From a checkpoint of a small mixture-of-experts model trained on Wikipedia.
Experts: 128 clamped SwiGLU neurons an expert, 2 picks a token, a softmax router.
Below are experts of layer 6 (counted from 0) of a mixture-of-experts language model. Rows are named gate (a neuron's input weights, with its number), up (a neuron's input weights, with its number), down (a neuron's output weights, with its number) and show model dimensions 192-255. Each number is 50 + 10 x the weight over its row's rms, rounded and kept within 0 to 99.
Before each expert's rows: a language model's description of what the expert responds to; "mostly gets" lists some tokens that are sent to it at least half of the time. This comes from a sample of Wikipedia text that the model never trained on.

# expert 15
What it handles: Words and suffixes about government, law and institutions, such as government, Council, Committee, public, -ation, -ment, Act.
mostly gets: " government", " Committee", " public", " Council", " General", " general"
gate0:36 30 51 42 40 52 46 60 34 26 45 55 65 44 32 34 50 38 34 60 45 56 51 46 59 70 65 54 53 36 48 36 39 58 46 68 48 42 74 47 46 41 55 62 57 55 43 52 40 44 57 45 64 54 47 52 43 54 60 51 60 43 45 53
up0:60 40 59 44 57 55 37 34 49 43 53 52 57 47 62 41 71 56 40 61 51 66 25 52 56 54 57 54 49 55 35 59 29 60 43 59 49 52 45 29 34 46 51 59 54 43 51 47 57 56 43 49 60 36 47 44 50 51 47 56 61 49 57 50
down0:44 45 62 46 45 52 49 55 46 43 74 59 44 67 44 42 60 33 58 69 47 35 64 43 60 52 41 61 44 40 54 68 46 50 49 59 65 72 36 59 27 50 52 55 56 54 31 47 52 56 82 52 49 50 24 50 46 28 60 73 50 53 48 54

# expert 1
What it handles: Words opening a phrase or sentence, mostly the, his, their, plus infobox field labels like Born:, Website:, Binomial name:.
mostly gets: " Born:", " Died:", " Website:", " Animalia", " Authority:", " \"The"
gate5:51 41 51 47 40 50 37 47 50 48 57 49 35 45 46 52 57 39 65 51 55 56 45 58 54 56 60 50 55 45 63 39 54 50 45 70 80 56 50 37 68 59 31 42 65 53 37 59 68 55 66 49 44 46 61 60 65 46 45 58 48 63 48 72
up5:49 37 39 32 60 32 46 49 45 28 48 48 54 65 56 51 46 49 56 56 43 47 49 51 37 41 56 41 31 52 49 43 60 56 51 50 60 52 59 48 49 62 53 42 49 50 44 52 56 48 68 59 58 46 62 65 54 58 40 64 52 72 57 62
down5:61 49 46 51 58 57 42 62 45 56 66 64 42 54 47 43 42 49 46 59 42 48 48 49 52 52 46 49 43 53 27 58 48 59 66 56 41 48 47 47 30 48 56 42 44 53 58 45 39 47 52 65 20 59 43 38 47 36 45 59 65 44 44 53

# expert 23
What it handles: Digits and numeric pieces in tables of election results, statistics or coordinates, such as vote counts, percentages, Votes, Pts, ±%.
mostly gets: " Votes", " —;", "55", " JPL", " Pts", " ±%"
gate5:51 48 58 61 50 30 39 46 62 52 52 48 62 48 40 52 55 64 65 45 50 35 43 52 46 29 37 41 55 56 43 59 70 44 66 53 35 64 56 60 62 51 33 68 45 28 65 28 42 60 53 34 60 39 70 35 38 44 44 46 48 49 55 61
up5:42 61 62 56 43 37 42 54 67 65 60 46 61 66 50 57 64 41 47 54 45 33 44 70 46 34 47 38 68 52 39 49 57 36 67 44 40 48 52 45 76 56 47 58 54 50 57 43 43 45 40 42 52 45 53 51 49 54 49 36 57 47 60 56
down5:43 69 53 31 62 38 51 58 43 53 52 25 62 48 54 47 51 55 33 38 44 45 43 51 39 62 40 38 63 69 48 62 63 46 63 46 35 47 49 56 61 40 47 47 38 62 31 50 40 43 75 42 38 62 64 54 44 39 50 40 54 49 41 59

# expert 21
What it handles: Line breaks, colons, commas and values in infobox lists, especially years in Born:, Died: or date-of-death fields, and by: labels.
mostly gets: " by:", " called", "son,", "),", "z,", "n,"
gate0:32 50 43 33 71 40 54 46 67 15 50 65 64 57 50 40 39 36 41 55 42 60 60 53 67 48 54 46 40 39 51 60 44 38 50 34 52 58 59 50 56 52 61 39 42 42 57 43 53 58 63 31 35 62 30 57 48 52 50 56 49 46 46 36
up0:45 48 50 45 65 37 55 35 58 37 51 57 63 69 48 48 38 51 38 57 47 46 58 51 56 53 59 37 49 69 39 60 48 48 53 47 56 69 58 50 46 60 58 42 43 49 61 48 44 58 61 43 52 55 23 56 60 64 33 38 53 34 31 51
down0:64 53 35 55 46 39 63 68 47 57 54 48 57 41 42 31 47 49 51 19 43 29 46 50 42 54 42 61 58 62 48 60 46 35 56 32 44 53 55 50 63 50 45 55 52 42 46 58 49 49 51 63 61 57 47 53 50 58 48 40 51 54 48 52

# expert 19
What it handles: Main verbs and auxiliaries in narrative sentences, such as was, been, became, released, announced, transferred, often after a subject or was.
mostly gets: " been", " became", " released", " received", " used", " said"
gate0:53 37 51 47 50 45 41 50 46 58 29 49 33 45 35 55 46 39 71 46 60 44 55 31 75 34 59 41 46 44 28 65 72 54 57 35 50 49 54 51 52 62 61 46 43 45 66 55 66 54 51 48 58 48 48 42 45 32 41 38 43 46 59 65
up0:35 51 43 46 57 63 35 23 58 77 43 53 53 49 42 39 57 41 52 57 48 39 58 32 57 46 57 39 52 53 37 45 72 52 61 45 55 59 57 63 32 44 54 35 59 56 69 56 72 54 46 38 50 42 39 29 44 37 43 49 48 50 51 69
down0:47 56 55 51 70 62 56 60 51 41 50 40 66 58 52 53 58 52 47 56 57 45 43 47 53 44 39 39 42 65 49 52 45 44 64 55 47 35 47 36 42 26 42 52 66 38 49 40 32 53 66 55 51 62 50 48 52 46 46 47 43 42 51 44

# expert 9
What it handles: Pipes, zeros and column headers in sports statistics and results tables, such as Apps, GP, Set, final, first, (loan).
mostly gets: " Apps", " W;", " A;", " (0)", "Scientific", " Prix"
gate5:61 49 45 51 46 73 41 52 49 73 55 62 51 60 45 50 51 56 61 42 51 50 45 54 52 53 56 44 41 41 48 57 50 53 69 38 38 56 42 65 40 49 37 75 47 77 49 45 62 48 54 42 50 42 48 48 57 38 52 45 54 45 27 53
up5:47 44 34 55 43 61 34 69 52 65 57 57 63 52 45 43 46 67 63 34 52 54 48 48 49 64 38 42 41 42 47 53 59 48 61 74 46 36 43 68 39 51 50 64 36 77 56 25 52 52 52 61 49 43 52 53 56 64 59 48 68 37 30 57
down5:54 65 42 44 59 42 49 50 61 62 52 42 45 42 47 37 52 44 75 58 47 49 77 63 58 52 54 45 62 43 55 51 51 64 49 43 54 52 49 58 47 53 71 56 39 67 41 38 63 34 51 35 55 30 53 31 54 51 65 52 46 65 49 59

# expert 20
What it handles: Commas and closing parentheses attached to word endings, such as s, y, ), er, mainly ending list items or clauses.
mostly gets: "),", "y,", "\",", "s,", "er,", "ing,"
gate0:53 58 57 42 41 64 42 48 58 40 50 35 61 34 45 38 42 50 55 44 49 50 52 46 44 52 55 57 43 43 57 56 53 74 52 57 63 65 61 47 48 61 50 57 49 43 47 39 52 54 64 55 71 53 67 44 63 50 54 33 54 51 65 46
up0:58 50 51 39 34 54 51 45 52 30 50 55 52 54 54 46 38 37 47 34 44 52 50 52 54 50 60 45 41 48 67 61 38 61 51 47 57 56 59 54 60 74 58 60 44 61 44 39 26 43 49 70 70 67 59 45 58 48 52 41 55 62 68 62
down0:64 56 45 41 48 65 49 36 41 48 59 59 46 59 43 41 57 61 58 60 63 53 51 45 16 33 56 66 47 65 57 50 40 47 49 31 52 37 51 49 50 37 65 63 48 40 63 58 59 60 29 57 40 55 52 56 44 40 65 26 38 51 45 47

# expert 10
What it handles: Words in opening definitions and taxobox lines, such as is after a subject, which, It, and nationality or place pieces like American, -ian.
mostly gets: "°W", "==See", "|---|---|---|", " she", " A;", "==Early"
gate0:58 47 50 59 49 55 56 55 37 42 46 48 50 34 38 62 46 59 51 51 55 55 57 51 35 47 52 45 52 60 31 36 43 44 39 49 40 60 56 61 51 59 46 32 31 39 45 46 35 48 69 53 46 70 48 48 49 32 42 44 26 43 47 54
up0:78 43 32 56 54 58 44 68 47 64 70 60 59 56 51 43 42 61 41 47 55 58 50 42 50 45 66 51 53 69 42 47 46 53 50 42 36 52 53 55 35 41 48 34 37 42 46 39 43 49 61 39 56 62 53 49 52 40 48 42 40 66 72 42
down0:61 33 48 45 70 48 55 63 51 59 60 52 50 58 61 50 49 41 75 49 72 61 46 62 56 64 51 63 54 48 48 30 64 63 42 28 49 52 72 37 57 43 53 41 56 51 57 56 47 57 25 55 55 62 37 51 60 57 64 41 55 46 41 74

# expert 7
What it handles: Subject pronouns and adverbs in running prose, such as not, they, she, more, almost, already, and mid-word pieces like ly, ially, an.
mostly gets: " not", " they", " more", " we", " almost", " she"
gate0:49 29 50 38 52 46 58 49 38 41 50 44 56 62 48 55 44 36 47 32 42 36 31 38 57 38 48 53 61 54 61 31 63 53 52 39 62 42 49 61 54 40 46 55 48 34 56 34 41 42 47 56 47 38 59 69 58 52 41 46 60 49 40 47
up0:53 52 44 57 50 39 51 48 63 56 50 52 54 46 51 41 60 54 36 50 44 74 30 39 43 43 40 38 58 50 43 48 56 52 50 39 57 52 56 50 36 67 43 29 50 43 57 46 54 54 73 50 41 54 55 69 30 52 31 54 67 61 44 41
down0:61 43 37 39 46 66 60 82 43 44 43 49 35 63 55 57 51 40 43 60 37 37 74 54 37 54 46 52 26 49 46 49 39 60 48 46 40 50 60 61 60 47 65 59 43 58 51 54 66 43 53 39 58 39 50 38 67 29 55 37 58 60 58 58

# expert 18
What it handles: Nouns for works and objects after the, his or her, such as film, album, book, work, song, car, plus decided and study.
mostly gets: " film", " album", " book", " artist", " decided", " song"
gate5:63 49 56 25 38 62 35 61 53 43 36 56 54 52 44 42 43 60 46 65 58 51 49 44 60 65 48 59 51 45 56 46 52 56 66 63 44 45 50 55 44 49 32 52 59 41 44 45 56 55 52 49 55 46 59 56 52 36 55 42 50 49 47 51
up5:57 48 54 54 48 51 44 66 55 42 48 65 43 68 41 47 48 53 49 48 45 53 54 48 47 51 52 62 56 53 42 62 41 43 47 64 47 54 39 62 33 49 43 64 49 54 46 25 55 58 57 49 44 48 57 41 60 48 55 43 54 49 59 38
down5:39 47 59 54 52 75 50 57 64 34 48 57 49 53 50 50 51 45 57 44 42 41 47 50 55 50 53 41 47 49 44 54 57 61 60 25 43 30 48 55 61 47 57 17 33 42 32 61 61 54 51 53 49 37 41 50 57 48 56 60 33 35 54 42

# expert 12
What it handles: Syllable pieces in the middle of proper names and long words, such as Cr-us-ader, Shaft-es-bury, Man-us-cripts, mostly in place and history text.
mostly gets: " exp", " Swing", " St.", " Arthropoda", " Lat", " federal"
gate102:32 51 70 64 32 49 45 50 50 35 55 44 36 48 19 43 40 48 44 36 68 57 26 47 42 33 53 48 38 44 53 47 55 56 40 46 49 74 38 58 42 36 39 42 53 37 69 51 36 50 58 51 59 58 61 56 55 43 40 71 50 35 32 52
up102:40 59 64 43 46 52 35 63 54 57 65 48 38 56 27 55 45 54 40 46 68 53 39 43 45 46 54 45 31 47 41 47 46 61 57 41 41 67 35 44 41 49 31 52 67 50 49 43 34 38 45 47 61 49 55 52 42 58 60 61 60 39 28 54
down102:50 52 36 45 70 61 60 48 54 41 65 53 61 66 58 41 48 46 42 67 52 61 47 51 47 63 39 40 56 40 55 75 44 57 70 52 57 45 54 63 53 52 50 44 62 47 64 50 51 63 39 37 60 58 30 65 48 51 37 34 50 63 50 45

# expert 8
What it handles: Numerals, currency signs and counts, such as £, $, million, five, seven, plus object pronouns him, them and the word time.
mostly gets: " million", " Apps", " them", " time", " six", " eight"
gate0:35 50 34 47 41 54 49 49 63 33 54 47 62 48 52 37 58 42 59 39 63 58 36 32 47 57 47 58 62 48 48 52 45 56 42 58 53 53 48 54 43 61 64 54 69 61 46 48 52 46 41 39 46 38 55 67 43 43 49 53 64 45 52 43
up0:53 40 52 46 59 65 51 34 46 49 55 41 45 50 60 44 55 58 71 29 53 55 42 47 38 50 48 64 70 31 63 56 47 69 64 51 50 39 63 48 72 53 40 60 58 68 54 58 54 55 46 56 38 55 65 34 51 46 41 60 40 39 41 71
down0:39 50 47 60 46 50 61 44 58 44 58 40 42 43 44 51 43 42 28 49 56 58 56 53 31 41 46 61 44 72 60 32 52 53 39 47 61 59 49 50 46 41 61 27 53 52 49 50 54 61 54 38 44 68 53 58 49 59 56 58 30 44 58 39

# expert 14
What it handles: Syllable pieces of Chinese, Japanese, South Asian and Slavic names, such as Qiu, Qingchang, Xiaoping, Mehek, Yevgeniya, often in tables.
mostly gets: "ya", " Kh", "ā", "aka", " Tai", " Li"
gate0:47 50 44 44 45 60 55 44 53 39 48 47 55 35 48 45 48 77 38 45 65 50 50 49 67 51 41 45 50 43 51 51 22 50 41 46 61 48 52 41 49 65 54 50 32 51 61 47 63 47 48 49 50 42 57 47 53 49 61 44 75 53 60 54
up0:55 60 37 54 72 46 55 33 38 42 65 48 55 24 50 41 50 57 34 45 49 46 48 59 51 43 31 63 63 36 52 73 50 48 41 39 63 48 59 29 41 62 36 36 50 59 52 35 49 37 46 62 47 40 50 51 62 33 69 42 65 71 56 67
down0:56 51 41 42 57 41 46 58 46 59 56 44 48 41 52 68 40 44 46 50 40 65 35 75 54 62 44 68 46 57 49 49 68 41 46 59 39 66 50 59 54 47 51 38 63 54 56 57 53 61 37 46 46 38 45 58 43 48 59 45 36 55 51 64

# expert 4
What it handles: Coordinating conjunctions and linking prepositions after a comma or noun, mostly and, plus but, or, with, for, than, against.
mostly gets: " and", " but", " &", " where", " or", " than"
gate0:59 44 53 50 59 52 64 51 52 44 34 42 69 34 45 53 56 60 55 60 43 29 30 47 43 44 61 40 48 42 58 49 55 60 36 41 45 49 45 47 51 52 51 40 30 56 59 55 67 37 53 59 42 43 50 49 34 46 46 34 66 47 46 32
up0:49 41 50 46 68 49 51 51 68 35 55 47 59 14 37 43 50 52 44 58 39 31 41 43 51 43 63 54 55 43 53 49 61 43 53 43 46 39 56 62 61 53 56 44 43 51 54 38 63 39 45 52 53 54 37 51 41 49 41 30 60 57 42 41
down0:35 63 64 43 43 60 23 40 50 57 59 48 57 34 59 37 55 43 48 62 60 59 48 38 30 64 53 35 62 57 40 57 38 34 38 61 51 38 73 46 59 60 54 33 50 53 48 55 52 43 52 46 60 50 39 47 41 40 68 60 51 51 46 43

# expert 11
What it handles: Inner and final pieces of European personal names and foreign words, such as Sch-wer, D-au-kes, -mann, -berg, -iley, é.
mostly gets: "iley", " (loan)", " W;", "ré", " Jean", "mann"
gate0:35 46 64 82 27 46 51 33 66 49 64 58 40 59 45 59 41 51 58 57 43 46 41 40 58 65 52 57 55 45 70 59 39 57 50 54 39 64 20 56 68 47 55 52 38 49 66 69 52 55 66 58 40 38 46 58 37 61 67 42 64 33 54 54
up0:38 42 61 77 33 47 33 57 63 46 44 50 44 70 44 32 44 60 55 65 49 52 41 53 56 56 45 61 47 40 61 45 56 37 49 42 45 52 30 62 56 70 66 55 48 56 38 61 50 57 63 50 37 44 47 51 49 57 61 40 57 38 61 47
down0:51 33 49 67 55 45 65 43 49 51 52 38 48 50 60 44 55 32 64 40 30 53 31 62 43 43 48 21 62 37 50 50 45 70 49 60 53 50 62 63 34 36 53 56 49 45 64 57 47 50 34 46 23 66 49 40 58 51 26 54 51 46 49 45

# expert 0
What it handles: Line breaks and sentence-final period tokens such as it., him., season., especially after headings or table rows before new sections.
mostly gets: "\n\n", " it.", " Authority:", " him.", " season.", " children."
gate0:41 68 48 58 49 60 50 51 46 35 59 44 44 46 66 58 46 42 61 32 27 68 58 53 51 51 59 50 56 52 61 53 50 62 49 66 43 53 62 46 45 54 33 43 53 50 49 46 55 63 59 61 41 63 46 53 44 37 39 45 62 44 41 30
up0:53 57 59 52 71 54 53 73 49 52 70 32 48 55 54 56 51 41 42 76 60 43 54 55 43 51 43 43 60 50 51 42 59 53 61 42 39 55 40 50 43 39 67 53 60 44 57 55 46 39 39 48 27 68 53 83 61 32 33 54 19 49 42 32
down0:77 36 47 64 57 51 42 45 68 63 51 59 60 55 39 32 44 56 50 42 50 65 46 35 59 64 55 56 37 44 49 54 42 51 62 40 45 49 48 27 53 74 38 67 48 47 54 49 50 66 39 49 58 34 25 35 22 56 40 53 61 58 53 59

# expert 13
What it handles: Opening pieces of parenthesized years or ages like (199, (201, (age, and single capital or lowercase letters starting words.
mostly gets: " (199", " (201", " (198", " h", " (200", ">"
gate0:47 54 60 49 35 59 51 40 36 31 43 53 44 74 53 36 62 48 47 52 44 34 36 50 42 60 41 45 48 45 43 61 61 43 44 32 52 58 34 53 55 43 41 45 43 55 57 63 44 53 46 64 46 42 51 44 45 46 39 54 43 56 44 52
up0:44 57 44 48 48 50 43 38 51 47 52 49 60 61 48 49 59 63 50 43 59 29 45 56 30 42 32 46 62 43 59 53 46 47 25 29 53 57 43 46 43 62 55 43 43 57 37 50 61 53 39 51 43 52 46 49 46 52 50 51 51 66 39 51
down0:62 50 59 27 46 60 66 48 34 31 43 49 43 52 52 38 72 48 54 42 47 51 46 43 37 49 45 37 56 42 44 64 52 47 48 57 65 53 49 38 36 53 60 41 58 56 60 69 47 40 49 49 55 43 35 43 72 52 56 52 43 50 42 56

# expert 2
What it handles: The, the and parts of proper names in sports and music contexts, such as Hurricanes, Billboard Hot, NCAA Division, Grand Slam.
mostly gets: " Florida", " \"The", " Sports", " Far", " men's", " European"
gate5:45 51 68 47 37 59 55 60 44 51 53 55 64 48 27 59 54 39 42 35 58 53 49 50 54 70 38 56 57 45 50 68 29 82 37 32 33 50 65 54 54 28 46 69 54 50 51 55 61 46 51 36 45 57 61 59 50 34 53 42 59 54 51 42
up5:41 49 54 39 39 59 53 66 61 47 47 57 63 54 40 54 37 39 49 38 41 50 60 57 56 63 51 56 49 56 45 57 36 54 45 30 41 34 56 58 39 40 56 65 58 63 59 49 54 46 37 39 47 70 49 52 32 47 39 43 59 49 63 42
down5:58 59 46 43 50 44 38 45 49 50 34 52 57 54 47 51 45 58 41 52 51 48 54 67 41 56 49 40 52 61 52 51 52 36 49 56 67 45 46 58 56 54 63 43 51 58 60 56 67 59 49 66 52 54 28 74 35 49 50 59 51 35 56 47

# expert 16
What it handles: Line-initial list dashes and table pipes, plus first letters or pieces of English names and places, such as Wealdstone, Michael, Sentinel.
mostly gets: "-", " Gl", " Bl", " ed", " St.", " St"
gate5:45 66 42 61 51 42 59 61 58 44 54 46 67 40 43 67 43 39 58 54 41 55 56 54 49 41 51 54 48 46 34 58 64 60 41 57 50 57 36 41 45 57 51 47 46 52 46 45 32 59 51 50 49 50 68 32 52 54 53 51 39 51 42 77
up5:46 47 40 51 68 48 47 52 47 40 37 37 49 37 34 66 39 31 50 42 48 55 55 55 62 48 50 52 38 51 49 52 65 60 45 58 45 56 70 48 50 54 53 55 59 50 54 68 32 74 47 60 67 49 66 56 53 61 36 63 45 42 42 50
down5:48 43 46 39 42 29 54 50 71 57 54 48 54 40 75 56 49 75 49 49 44 48 70 50 64 54 64 60 54 35 54 47 49 47 52 42 54 52 69 47 67 53 45 56 44 44 52 64 53 60 50 60 50 48 52 70 47 39 50 64 53 42 67 28

# expert 22
What it handles: Capital letters, colons and pieces in chemical, taxonomic, road and engine data fields, such as InChI=1S, Type strain:, flat-four.
mostly gets: " —;", "M", " launched", " JPL", " Total:", " addition"
gate0:41 28 37 54 50 42 56 43 50 40 60 53 48 43 49 62 51 42 50 48 44 50 52 44 53 40 55 59 49 57 52 68 38 57 44 63 62 57 40 47 43 58 38 48 41 53 51 48 61 46 48 41 56 50 60 24 35 38 53 59 61 44 40 48
up0:48 30 37 56 58 53 52 44 38 45 45 59 43 31 42 59 49 35 61 54 48 55 51 50 54 47 60 55 33 53 54 58 43 55 50 52 57 53 55 44 49 56 46 34 54 60 58 40 58 31 47 36 51 57 62 40 37 46 41 51 59 47 37 54
down0:37 64 43 71 39 47 58 53 57 58 38 47 46 62 39 46 51 47 54 35 53 50 46 47 43 47 46 52 47 30 49 53 46 30 40 45 28 38 46 34 52 44 53 58 42 52 47 55 45 60 39 46 25 74 52 52 57 53 36 54 47 26 59 53

# expert 17
What it handles: Past-tense endings like ed and ished after verb stems, plus to, the, opening parentheses and table-row pipes in track or data lists.
mostly gets: ">", " (", " (196", " modern", " \"W", " (W"
gate0:42 53 37 51 32 51 38 37 60 61 59 64 55 55 58 46 51 53 43 48 66 14 39 44 52 71 60 50 50 32 33 56 58 32 63 55 51 65 41 48 51 51 41 39 58 45 58 36 51 40 57 59 51 55 45 19 54 44 67 49 36 62 44 50
up0:47 43 45 43 54 51 51 60 55 45 33 44 41 54 52 45 44 38 56 51 54 25 42 39 50 56 42 54 54 44 57 72 55 46 66 48 59 64 58 44 74 51 53 39 51 47 45 27 36 53 60 67 65 74 41 26 62 41 62 51 54 42 51 44
down0:45 58 55 43 52 59 49 56 44 48 60 64 40 48 54 46 51 60 25 63 55 76 69 51 50 53 47 59 59 49 49 45 70 70 34 67 31 65 53 60 52 45 49 52 67 50 61 51 54 51 31 50 47 58 69 50 55 33 42 34 62 53 33 68

# expert 3
What it handles: Prepositions and connectives right after a noun or verb, mostly of, in, with, on, for, as in one of, with the help of.
mostly gets: " where", " with", " while", " but", " during", "In"
gate0:51 55 52 51 55 42 25 65 49 35 70 56 41 56 53 49 48 50 45 52 51 51 57 57 59 60 50 61 46 66 50 51 37 49 41 55 74 45 26 37 62 57 57 41 61 50 50 52 52 61 58 45 40 64 46 50 44 50 48 53 54 41 54 34
up0:55 47 55 35 55 33 51 58 39 38 60 39 46 53 61 58 48 50 69 52 48 45 58 57 58 37 60 75 42 57 47 57 48 45 40 51 63 61 30 47 61 44 55 47 49 36 42 35 61 68 45 52 33 53 37 37 68 48 62 52 32 48 52 47
down0:38 48 63 48 56 68 67 46 66 66 50 59 55 50 52 50 57 55 49 45 42 56 57 66 55 38 54 49 42 68 44 73 56 57 51 53 39 56 34 50 47 62 53 44 60 40 35 50 31 23 72 47 75 47 56 58 45 61 48 60 38 26 53 59

# expert 5
What it handles: Short word pieces inside foreign place and personal names such as or, ar, er (S-or-el, Gu-ar-anty), plus in, from, Thai bytes and blank table cells.
mostly gets: "or", "In", "ar", "Ar", " From", " Born:"
gate5:42 45 47 59 59 50 62 48 59 49 40 35 46 52 40 43 62 69 67 47 46 34 62 41 56 22 49 61 42 39 52 33 39 33 48 42 67 38 62 50 52 56 51 47 38 41 53 47 46 55 41 37 45 59 65 46 57 47 44 52 26 44 47 54
up5:46 58 39 43 70 50 41 66 36 39 65 54 57 57 54 45 47 62 48 54 50 62 50 54 37 56 51 54 52 40 45 58 66 42 31 46 65 64 44 49 68 35 55 53 57 57 39 51 46 45 49 72 53 41 50 55 58 47 52 49 63 68 58 57
down5:69 61 45 50 57 59 56 39 43 47 55 55 60 55 63 47 66 60 33 55 68 50 47 57 62 28 58 57 57 52 45 47 59 49 40 75 49 51 53 60 56 53 50 69 47 66 57 51 45 44 49 25 31 46 44 39 53 47 50 45 63 54 58 64